From a checkpoint of a small mixture-of-experts model trained on Wikipedia.
Training: 289M tokens, 4407 steps.
Below are experts of layer 5 (counted from 0) of a mixture-of-experts language model. Rows are named router (the router's row for the expert), gate (a neuron's input weights, with its number), up (a neuron's input weights, with its number) and show model dimensions 0-127. Each number is 128 + 24 x the weight over its row's rms, rounded and kept within 0 to 255. Numbers have three digits each.
Before each expert's rows: "gets" lists some tokens that make up at least twice as much of what it gets as of all text. This comes from a sample of Wikipedia text that the model never trained on. Tokens count by the router's weight.

# expert 67
gets: ".", ",", "–", "/", "%", " ."
router:113179125168139064107131119125133118157055143165127135099114158116135119110133098107080103145148153126123142141136123130135113114135132073124120146113124159146128113125120121114146168162115117142126124126111105131126142141157117104105190103106145169132160134110092123170145134143143168188135146118132121150098159085159106089140126149142100141104140170081155122112141103126120094103138
gate0:123146127109177097128132157134130125131110139143149164098143105163124086157089145139093134168083128133089083142182124137126162122131115141136133094158084151131149107155138114076122131129080122116176130140083088108102144131162133158109166133114105116116112101088147157126096139116109096096115165108144098123103115111144151141177097148152109134133127116151123107109135108135121112105093
up0:150114129106151156112153180115130139137163127143159153116140127173131083127085131133126121134108157132076089161150139161126121142150122138176156134146115118131114150133150143084146169166110133100134165168118102128124153149121137101113178119133092144135107100096135126142105088091155119093126129122094100118105138122112168133168086137125143112148069145153146112090107122089128164134125
gate1:101113121110103119128146119110147127133142138134061128146104106145163106102112161103163096165132107127099115121115145070129166093127126104129122088100180122113145137140093137118107113139154149129101130140150150125119135106137093107146148142162096110140129135124062139172092095100122119120115140099144122109136167084143168139145134097121127161133134148107091173106147132175118175146157
up1:150158121101110110142133080118106143133125123152084116136096124165115113102130123117158096125139132135094139123115119066144154156140107122146137131091133100118159107096102148112113122137152179123109146159132129136095175123140108086156141151162130122098146162146076121176120089105110119099157137084140129170121189085156143135113150115109134136164141172101129118102092136152126150131130
gate2:091100098141109139125094107122117108138122087112078135130181144121121137121122114145128141161148101107150145122130185151139127139130147109134106149121083168149138120154157087117173113139108130109114078117127146149172162127115095094123129083105116065091133089138154104104162165149152113130125124160130129103163148151137130121136121135116088118195147100159134109140118126137144139105160
up2:124115093111125131132091117170111116127090123125111097137136152122164116160088129117142122142115118103140144141093088150118116135079142111161120067120097129103144115106147124144182112131138120129166140086149115139198117081091130125123120151132108127121110134101117134162109145114162173149085140116151104091123132173137146095131146123106186129144189117105159121136152137142116130151108
gate3:085121167122147167125083157124132128139129145142152082121141150104146150135123147108123125110128127158166091138126122160163105122148112140156113117082121074107089163148173143120138180129147157137102179149131126118100143137082137105125133093104091147120127120142103096130160131175135135128124129150096171128147147145064120136095129155124098127132136104167091123140148075136131119129143
up3:150113121092139120158111092155148127105143120122154176134120116155169140152186130124119101117143146105117152110129148086135136142106119114107126096156140119152114129103119093122119076132096118119171095113142134127132104109121148149161085166129160139112135140096117156113109069110156114155107159099139117101087120124174115142170100076139145123104174174104129135139113169153117139129096
gate4:124100131139136130120119121112083101167082142119147112138148180088164122115119112107104122142133157119118082123107094103128107148151138122104186071157176160109147154129119151116143128120170144152129087128149111153157139125160180132166138142106146158152141100150165092151135127145151121146151161124139150124109132164125147128116115115115136154127122100133140100145162122174079101087124
up4:099153109119131126126111132152161141140140119155124165151104114151147123149134086134145150100175095150139092125117132117089181140083125131112126151071090110100133091129154116145119120179117161080115185131134103119094114095096089118119087157128085111109125134124111144119151138124143141090127114127132126142115158057129128136088128122147144117133109102134119135119113124073160106156132
gate5:096133159117118170129146082149142147129116114118123141143135102132115124170127098146103166141126088116122134125062130138126104156129124101120122126151114158120081085120146162107086156119109134101116097119169105121150127135130182082133098120083184133096120141106149128156149132173112086118133104079132123119127108134134104131101118144099089165178095110115136106124098145138111137154155
up5:123186146122111147144134134134106160123123174136088135164104145107120087129110136139157168109095103148141128186150148147161106128135072085136154118176131147145138112123112075130088118097130167112164152167095146134113137141168109160147123120083152130141127114158127158080119111105110162114149084104104142139152131120144138117101108131146139103147143154157130130111122157160135131131152
gate6:140121124165154171108133147153156125110096129124171153120116168175164130171143117116135114144135157142105105145091082131163166156120127142125154105130150134109112170119158175125117136137117117155127121169143117119132150094107172105129100112141055132116143124082108118186106111119133099102118145082140101114074123126128142145148149129117120178117107129119137083129122129116118107161134
up6:127152132170172138147135133136155168115094145111185125132120161149145151151135087089137101154132163133071098167104083138159165124108112147127164132147167159121110120151167140154123136144114123116129122155133138105146144117122146108123115115111116151122120164095082140192115119120112118107141161074137111128093125123113139134159135136105118163142099126100107101106133112076095134168144
gate7:084125177088131112074132152086120117140122115107130126129147103099114141139158106071142116125139125144138125146099090165132142171122134146155141112123132139163135078125106120106112127149170098075111095121103099124108118103089129086127157110122139162118144096087130117144102105110099163141172115112112127106116143146128118082128101130162132129180121158113141115136131130164085119171114
up7:145127073158136161144096118150174159126138129146133146137134160129168138131059122185142121123135121127126143174152143160110142108130135096104090108139151130084122127086118126146116124129088175117160173103160135119143140116140118164105099135121156107146100128159141154126141127175114127143098126129163098156148127133135162158138138137088128133082140130161124138125123136077174137083134
gate8:086113114141133132145157078130138116094145101118116146125092168131130118069107107128133114124101101137098140103109126098122121096077155111150150132161162101085145133104131133136178183124099119093110147114110175112124116090111165128165139131128132128143137150116136167098148100149123124143100100147154088148119146140125167090176122139139168139091109138109168151098117155110155128143132
up8:161138147129127141126145171126130141143116153099146141137170082126122142187146108136139167136160130116169149146120113150144160152185107148127110127105120147142108113162150153067090095155131122163142107134165101133161124147127106099098104113114103142087095102157113103154098149127141097086180129123097147107122114116136111165106136111117097120177157102134105145155126094128133154126127
gate9:121122149134106052124097171167112162136131153120132094140119115108177144135117141156139112131116113123120166144128119080130119115161142061127178148131143137141115115140103171123125170139116121173090139120142130150135114075130146157140098106102139139104114168164157160119132106147102142125145135136102104189134135128143111098169105114155120144140125155118142147164148161126099132117090
up9:116102119139128194129141112100144096106110114164091151133133145180117150108128110121116122124133178129170082114145139156127134125101119160122102117116114113125150129103141072165124091096171137071137124148134135115142136158124132125117130149145118106130170110115111120155114160120128123137076131131124150090120111099116135149124222139107123147097121093140101128091126108125136161082137
gate10:155148130137108134131131121110154133142161110125141126108099144179103114161183141131117167132118170119142128102128109127133100125172138148117135129151128187132143155162195128104104117121115162147166084096114090182113122134135103155112110113114119125118118156133143106124132084140091110146180124097160135167110105123125153154077132095152139126155095101138129125135098157152110128094164
up10:107100132130139153133115177140118102120113151106137127118180126113153168117076067114139090081109092129107110146117141144101129132114108125111160104127110073096110106091089124136169139127144097128124141165160122131135101129119183136141116131118122149153118126130100145099138166102170122079075144151095123102124128140105138099153141137103125139104148132100141148141176087126121106155110
gate11:144145107164112104158136135114123085140116168141160146160103167101122076113145119163082124087090147134175145119134159137106120108122121123129149116145095104102148141121116098178135097094120118135145124134140105107134113140132099183123099141102095130137123090101121170130117094134119137134160150139070114148155136118120136094138112092179114122089180146172163150118142123116115116117139
up11:126156139155116142149124140134120148098116169141131102176129094121112126176154100110128094135073093128158156144131147130129134148144131097153134184112092159101136141154145161121153157099089123075122103126094138128158133143146106118131121115109108166119131143095116160116138129183132092070150154137079083126150118097101122125165143096104118111153130092124155151126100127140117128150146
gate12:126136140106158121149111147114098127128104080095149080152121121085110118156148142064178151127128102147115094134099159176147123109140071125118133114123077134142090126120126104140133158121122121138146089162137108128123142115114115135088134127100156161170113131111153137111120120087107158116144133085154121124094142153157085113138110148160135096151178155136137140140169131134141116175110
up12:119122171141100120146143110123124149154148169091103091135124153143101110168125117163131123118115107142120116144129186097142098091126122097140140161136075142157093114115125086116132114084116154114127132156133116168127147108109100124116117168127150107109153106104152132116139149144120133127140104155108113181129130161150107092068094130124068097096093130126156160177124138160149130145106
gate13:129127179150099122139140085163105124118147129151097105170141100130147162143121132128103166118149088112099161118098085106124090150116109127102108095175133130134115147124119093127115124116119142108143121126146112117130133114192116156120149161144123164137134089126165113154108132095148102142126125124130179167099117128160106121072152130117115113129130071169139129171111127130080176128150
up13:118131168129122149118153125151106136141168108128109140119158103110145100109119127104093151088138109127124128113108103077134113150095110166152135104126122124099090130131106108111108152163124174092121125165144093121108140109161140095134135190140115180150118059150160116144152143119142111122116160109136141117106119098121092101052119100145101121111132142141138137139091104165101150133095
gate14:134122142132107139161112147121153126138095158122130152080102135076167137108137112164101162105133140145168122117129166149164097150096122077131132058134139166114164135091131125138148118119165113140132149104115140149131113114128160136166139159139135101147151112152143159120150132142107142153098097149176152111161097128120134150146154096067147134112143113119101125119112122083127121077160
up14:141091125127118118104166099114103129121176100133150101147142116166106141145096117108133098154165105130066115159093100126105130105145124198134135145153124135140107111151117128081092167156128114096113108114138139106116115132124158114097151136091154148103101146118130116133108085081157140085122152115126088162099128122130132125102113149147157104125115141157160166119129144121135177158086
gate15:157176093164127095137113126112177132095079113127096178190135119136149114141142184138135108151136138095154133079154121143097117100135115107114125149134095093116107114115115143141138109128162143120127119101171087139141126103133118150082124102135144103138120152118140121167132136147117111134114119118095101068113133092114122143160139127128123162129163183110142133090116168168139131119148
up15:161180090144121102110116107115151114079087126107150191186130120132123139117154188135139118140141159098152115118145119148083106077141110117123145146131080122129136137124143141141136094116168163112145132107144092141160117132134123114086117136141145121156129172131154129153117130143118102157082130127093068096117127078114087123128139103101135131123157162124133144107132164137135138118135
gate16:167140157123177136131153138133113140141128156155182109129114147147128144130106122189119146077121093160099096140140158102161153159087119126078080117167152132120113127170123137162165118130142150120112130146119119117129118142122103161180124139170140112074123110137135089137111126118128165109149119093105137165113108100131141106137168095145144121115126124115088084117137132159112119117164
up16:132107120112084124126142128142124099122153112106144143100099150143105135101112127142167120120154190146143131155148077177114119156141123132113167123121110137134096115142161092134097124137145076136157091133216093149147147119090153114079095112125141125152137127105115151137108178103135115088109124144115104121126109115103126140110110171132120129117072152102135121108115171113139146122106
gate17:145103137158103175156103132127123157132126106125115123106112150114122117099163113073147120106148083150134204110125102104116129136104125135116122120135150124071111153143149144119117157125152146162139112110130137156151099137130131105152108144143179094115122152153079108127115123143110118145141172104116131158130181110137129141100122150111176099115103154096112143178178089130127136167160
up17:109151133118099100117121125058125130163095148174111143132158163105155142122143153145164130152137088092127155110127105109119089119095159108114135142148113116120128167097171145112145130107105120164121104141146139148139102149131095122133122133116202099142149169146099132160110131128124089125142121085118112093115162145161145103120127136140187121130129168149133151138165103077106115118129
gate18:125167160119095141114129140145138114121152112157088166093077100086135134135126104147076135137113115095099110113139090163068137132117109115084126129124116123111086126136110128143143135082160108111098116128135155126129085156129129140120148122131089184148128145157132112104145144091123081105096145156117169138133118089128156106161111098175100132140133123119151139109141101149155166138161
up18:155138075119133125130142145131087110086126111137104098112131136165158134147153154083133152166106121102149132140159082097082157119141122134171149148123142152102139124149075145096128149130151115152129161114143153106115115113140104098150111095140120118087077146149130168090143136164134089148139100099127186104105112105145144084126132098112095120135149163139145149139166141127138156122128
gate19:140166153164091143140130128079127154163102079099163112121176158136114105176134109157134134138139120151148112084145150123103164113086137151075114115128127133168121090113113143156121113114094123130151114153075149159104130113128141127109098154134124142104113113121138109066108142113129153149136122121122189185112129143123094123114143130138100150142139114105156115177129124124115088135133
up19:137131153110136132098107115144109106097172155122114099146111126107135179091097112131129120127112068096135154140115101105160112151145127094148141133127156133114108151130105143103105144132135147126077118111183111100150137129131119136141137125097140091071095132170096141163119113164155089087130093154123081129135100082134156114107115140076085125117115122144118125145119150179126141098113
gate20:126123145130129166136161116129122121147109125111119105156136078150117135091135086096143106130124171133171101114104129135082136186133163119143147151118142124129112149145125162097180138158135169125183123101155102113130132134138109139152107093106106145130151103107125129118105124129174149098147131133154144150132157145055139165086118092107142114160103143121124188124149143160094114132117
up20:118151151128129161144128102106119094149086148078133097134109092146133128105146129115124120120109172144173077110121140142107109169141141106127152129116135112137125152126109121103160125143121173104196118086135091145142120136139102151131149133113075172118139126126105138101124108137136137104102140135127165130156163157054104153105115082137133096159150138117129162127151130161106132090092
gate21:063136153137142140098100173127137146116139126121146131106110115131120185169087113124129138113111169095129135160110158141158123117128100158127111142126128139097116082133112126173147111131070134117122125157102119089157106125117161147119143137069112176151129171163091113136144130109125072123099099105120113122157159108152108158114158151134093132112085125148113132102143136160121154137147
up21:160115115117126143137139075128146105137116119121103113124146135154105078126125135143125108122151136126090152087136104130086148107120102104133120121165121122165103137170144123113102132131181159136147109130141156133071174098124084115139096117176122079100105109076127141120106143142112186159152151130124118150106082140102177097104132156094112135139182125127129110144100124141136114125144
gate22:089124081140118127127134168111148099146134098116146105108104160149152083134141088126129123169136117119137154085126162131190094107172116116136129159113158162105135134126137088105103126123150129114124128130137157160160128123119129134172097119133170095091147136122116162089145149139109146150126112118136178099064129129097148187119131160134135142129116154107162177131119154127113146122156
up22:095138093105078127150124153113140091133128124131138106095094151135132074104134106145117120171144119116165139093126161106164084146189116151138140163132148176111138111151143089120140132110148115102120112138131133150172150118127126156164108127129159101112165152141125146102151146156144152154115140129153171117098165128092131180110117140126152129138105129126164185104109159132085131111148
gate23:106127153135131131110135141165102114144119125127087100105098169128110149148170148113153096154100162106118111160144175143119151153141117166128141165097187150105156096110136167167106126116105091117149083152125141130147120099125141119141144129143148130178093121100082109119107133086116129155134130105167140137115102128092097133171129137133105150146091133110099093150150081121118089123131
up23:117108152130089129148157094119096097123142106068140128106136134138180121146124112123102157111143161108113154123129096119094103092119094134114204121162123100156133118109118071119137102131123130096151158143138108141117119088123125146133111140108132163121148158149154150133157115107133087099094115163108095115113151165162145143095126117148154126111105128126155141109140160093127169073104
gate24:099140166086110154140142127169165123140102108128078097131133146137122105120126112099120107127142136100149146111176121148130134138103145123116076091159130110150117121134121122108112137168163125168122156115139139111087109110091100160051126094127142118148121114128148132052137116105128111137165143103137120145126157112113134138083137153124130148120151153115160116138144154104197123130088
up24:142124132102151137084128137146137127125114126128138073125117115111119126138150122142163115168135166128154151102176163109126111178162122072155108115127142130150090109117117143096097135147113153170161150141078137112133122142102104113110078105124130095132158171137134130092118074146160064152129107118121127136159124103095132122120116136117142116164145172102157107153115138110073144135136
gate25:125106102147191142147165150151130140158142104100160128115113109138116097141130107112101101144158115151118142117156160149141118110147063180146105123126124109156102089143084104107126130133142167142106125129102124160087144146128139104117153122145093163125094102098067122103134066116134147178086141101130118151104130093137157123122123122156107138152136131113128118138148104148094167110135
up25:143106172162135123154088140127118129131136093156132129128149158139133082116137135146111154120139129128140130099107114076115167166138142096119141159155188167091088147113155136105087119105101127134153111178137133078132121161196107135106109148085146121139141128133137115140121171135149123118128153136133142152150107166154167130113139148078105137083096121125105106158107120148114126159135
gate26:149091128153181139116135131129124092116111121144132142117157111116128126106105134079180078147176149140146144185118110119108100137174123090152148151153121147125116143121148145145108129124106111138123113083177096134136157141128126140127120111094186103167129137149083086157110133121127142132160127116141129094112081131145148118155157155139079137148114102179106145112133157096126102149127
up26:163123138138160143123133120127133089123113120113131133135157109136143121138086136077178089123167139141162154151129104123138092144146105102141167136148115159134112141123124145146116130114115089149129108086163084179143152112131132183118104103103164096161107117162077089154113150124146124146164128114147161124098094131141163101154170145102088119135111091144138135107144172105103127139112
gate27:124133159159173113132120126134123130114099144095145089135150121090110133153111092149155100135095134072150124117103127128141173136124135158182113114143091126131118088090113104142147128138126174102132172111162086102108140113142110086115172111144110120132123095110148175136137115120107122110080153112127102142120114157195139103144126108122112169146123154133096161081124134137094139138103
up27:127132154139162111129131156126118149153096177125092089141181162114115141137083108135138120147110152080128152123119117151157140126117146172174105127122079116122102086135130101121133109142113165094137171123128103107115165125147113090118181100148114124103113098123151159135132133107145129107075153100137099144102112128147132136122140134135112161158121165112068141086135103132117174112106
gate28:104157127115102126161126128164101111140121101086168153137130116110140099161129161125137147142129141161117137156091130114156127102145141107114116132106137137158143146118132157083101145158158104174168106121144102130097142109111149108071151173116124197145113127139156130104161125100139153119104124157116101143153133151150120152176087105123099119158173149095126161135109144158126115146078
up28:108092126123148134114165131126109149126149090143103125139129132169160121099119101112061137118155130114144096123146143133121170162114134177144129115163113128132131122144104104155085115134113139087134126134136111122086176103180169126144096149097110069110156101140139129124084105114133117130154138105145141128081126117112130097102123137138134133124089078145161085090136177112126133093150
gate29:147093114091132080165076132114120089121155143162083145126123180108117130144151144148114115106117094109106154081130123119158083127096120129108116165113128138157115096122116119128126112103099086136105100102158117135150126140095098111109109131126163124126110119123131140167093087138154149140115071143078154134161134155116146084121115131130094179135140150105166108130130132136109138160158
up29:152136101161164168113142117114164124123122105123153073114129128126157169152134156122111151098133108133112139127135148122125143170158141117115140110144085090099123157164142128134144148172132133108126152135164135126113131155119143150172156067095089109148077105140147113108114133128137099114150128140107145118083147104150141136158161105181155104173094126080096171137118112103117128102113
gate30:147109169130129118134110104129123141116119119112133126084181110165110171120126147096149082185147140139143117198146109138112113164100137141124153110110149143176191113101120165152146136145136126121154118116138115140146104106110149124111126138095091112136108142143149125112098086107079128167128101139171143124158128114123128119154106160079135106140126093116139109132173117077148127135104
up30:128127098158111126144117134154119128141146153126121110184112102140151105158141116117107117053121094096137127077124104092143143147170093149126117184100093113108123100148177099115122148083112121123108113137137102084137153118100111110183074167107103155122145134107138141134123115158181124111090143119111119127092092124113114133113142117138119123156095158129134143140133113145102109124159
gate31:129147165076150125066140135138104133089151141150160128132155112096163140158123125118166157146131150119128110118114094111148134115125129051136155161135109095114149164143156132121100108162093153134062142111122082159132124133109136134126127107097109174063105120098131178141134142142148098120119152141140130115122122120137113160146165166152111131097164116115119145110114115129106115134137
up31:119109153100130103135103110120091097122127134109121146110164122098158120118095126154120178155134101078072166123133128149169133113128128067114148173164122083111161177146138085136118140134108130090113106117102086107128143136085112140108129124139143158101119156137144118128132108139089123114076110155152107118131121111164126145129123170115121098121147114169145154136076103134126150115157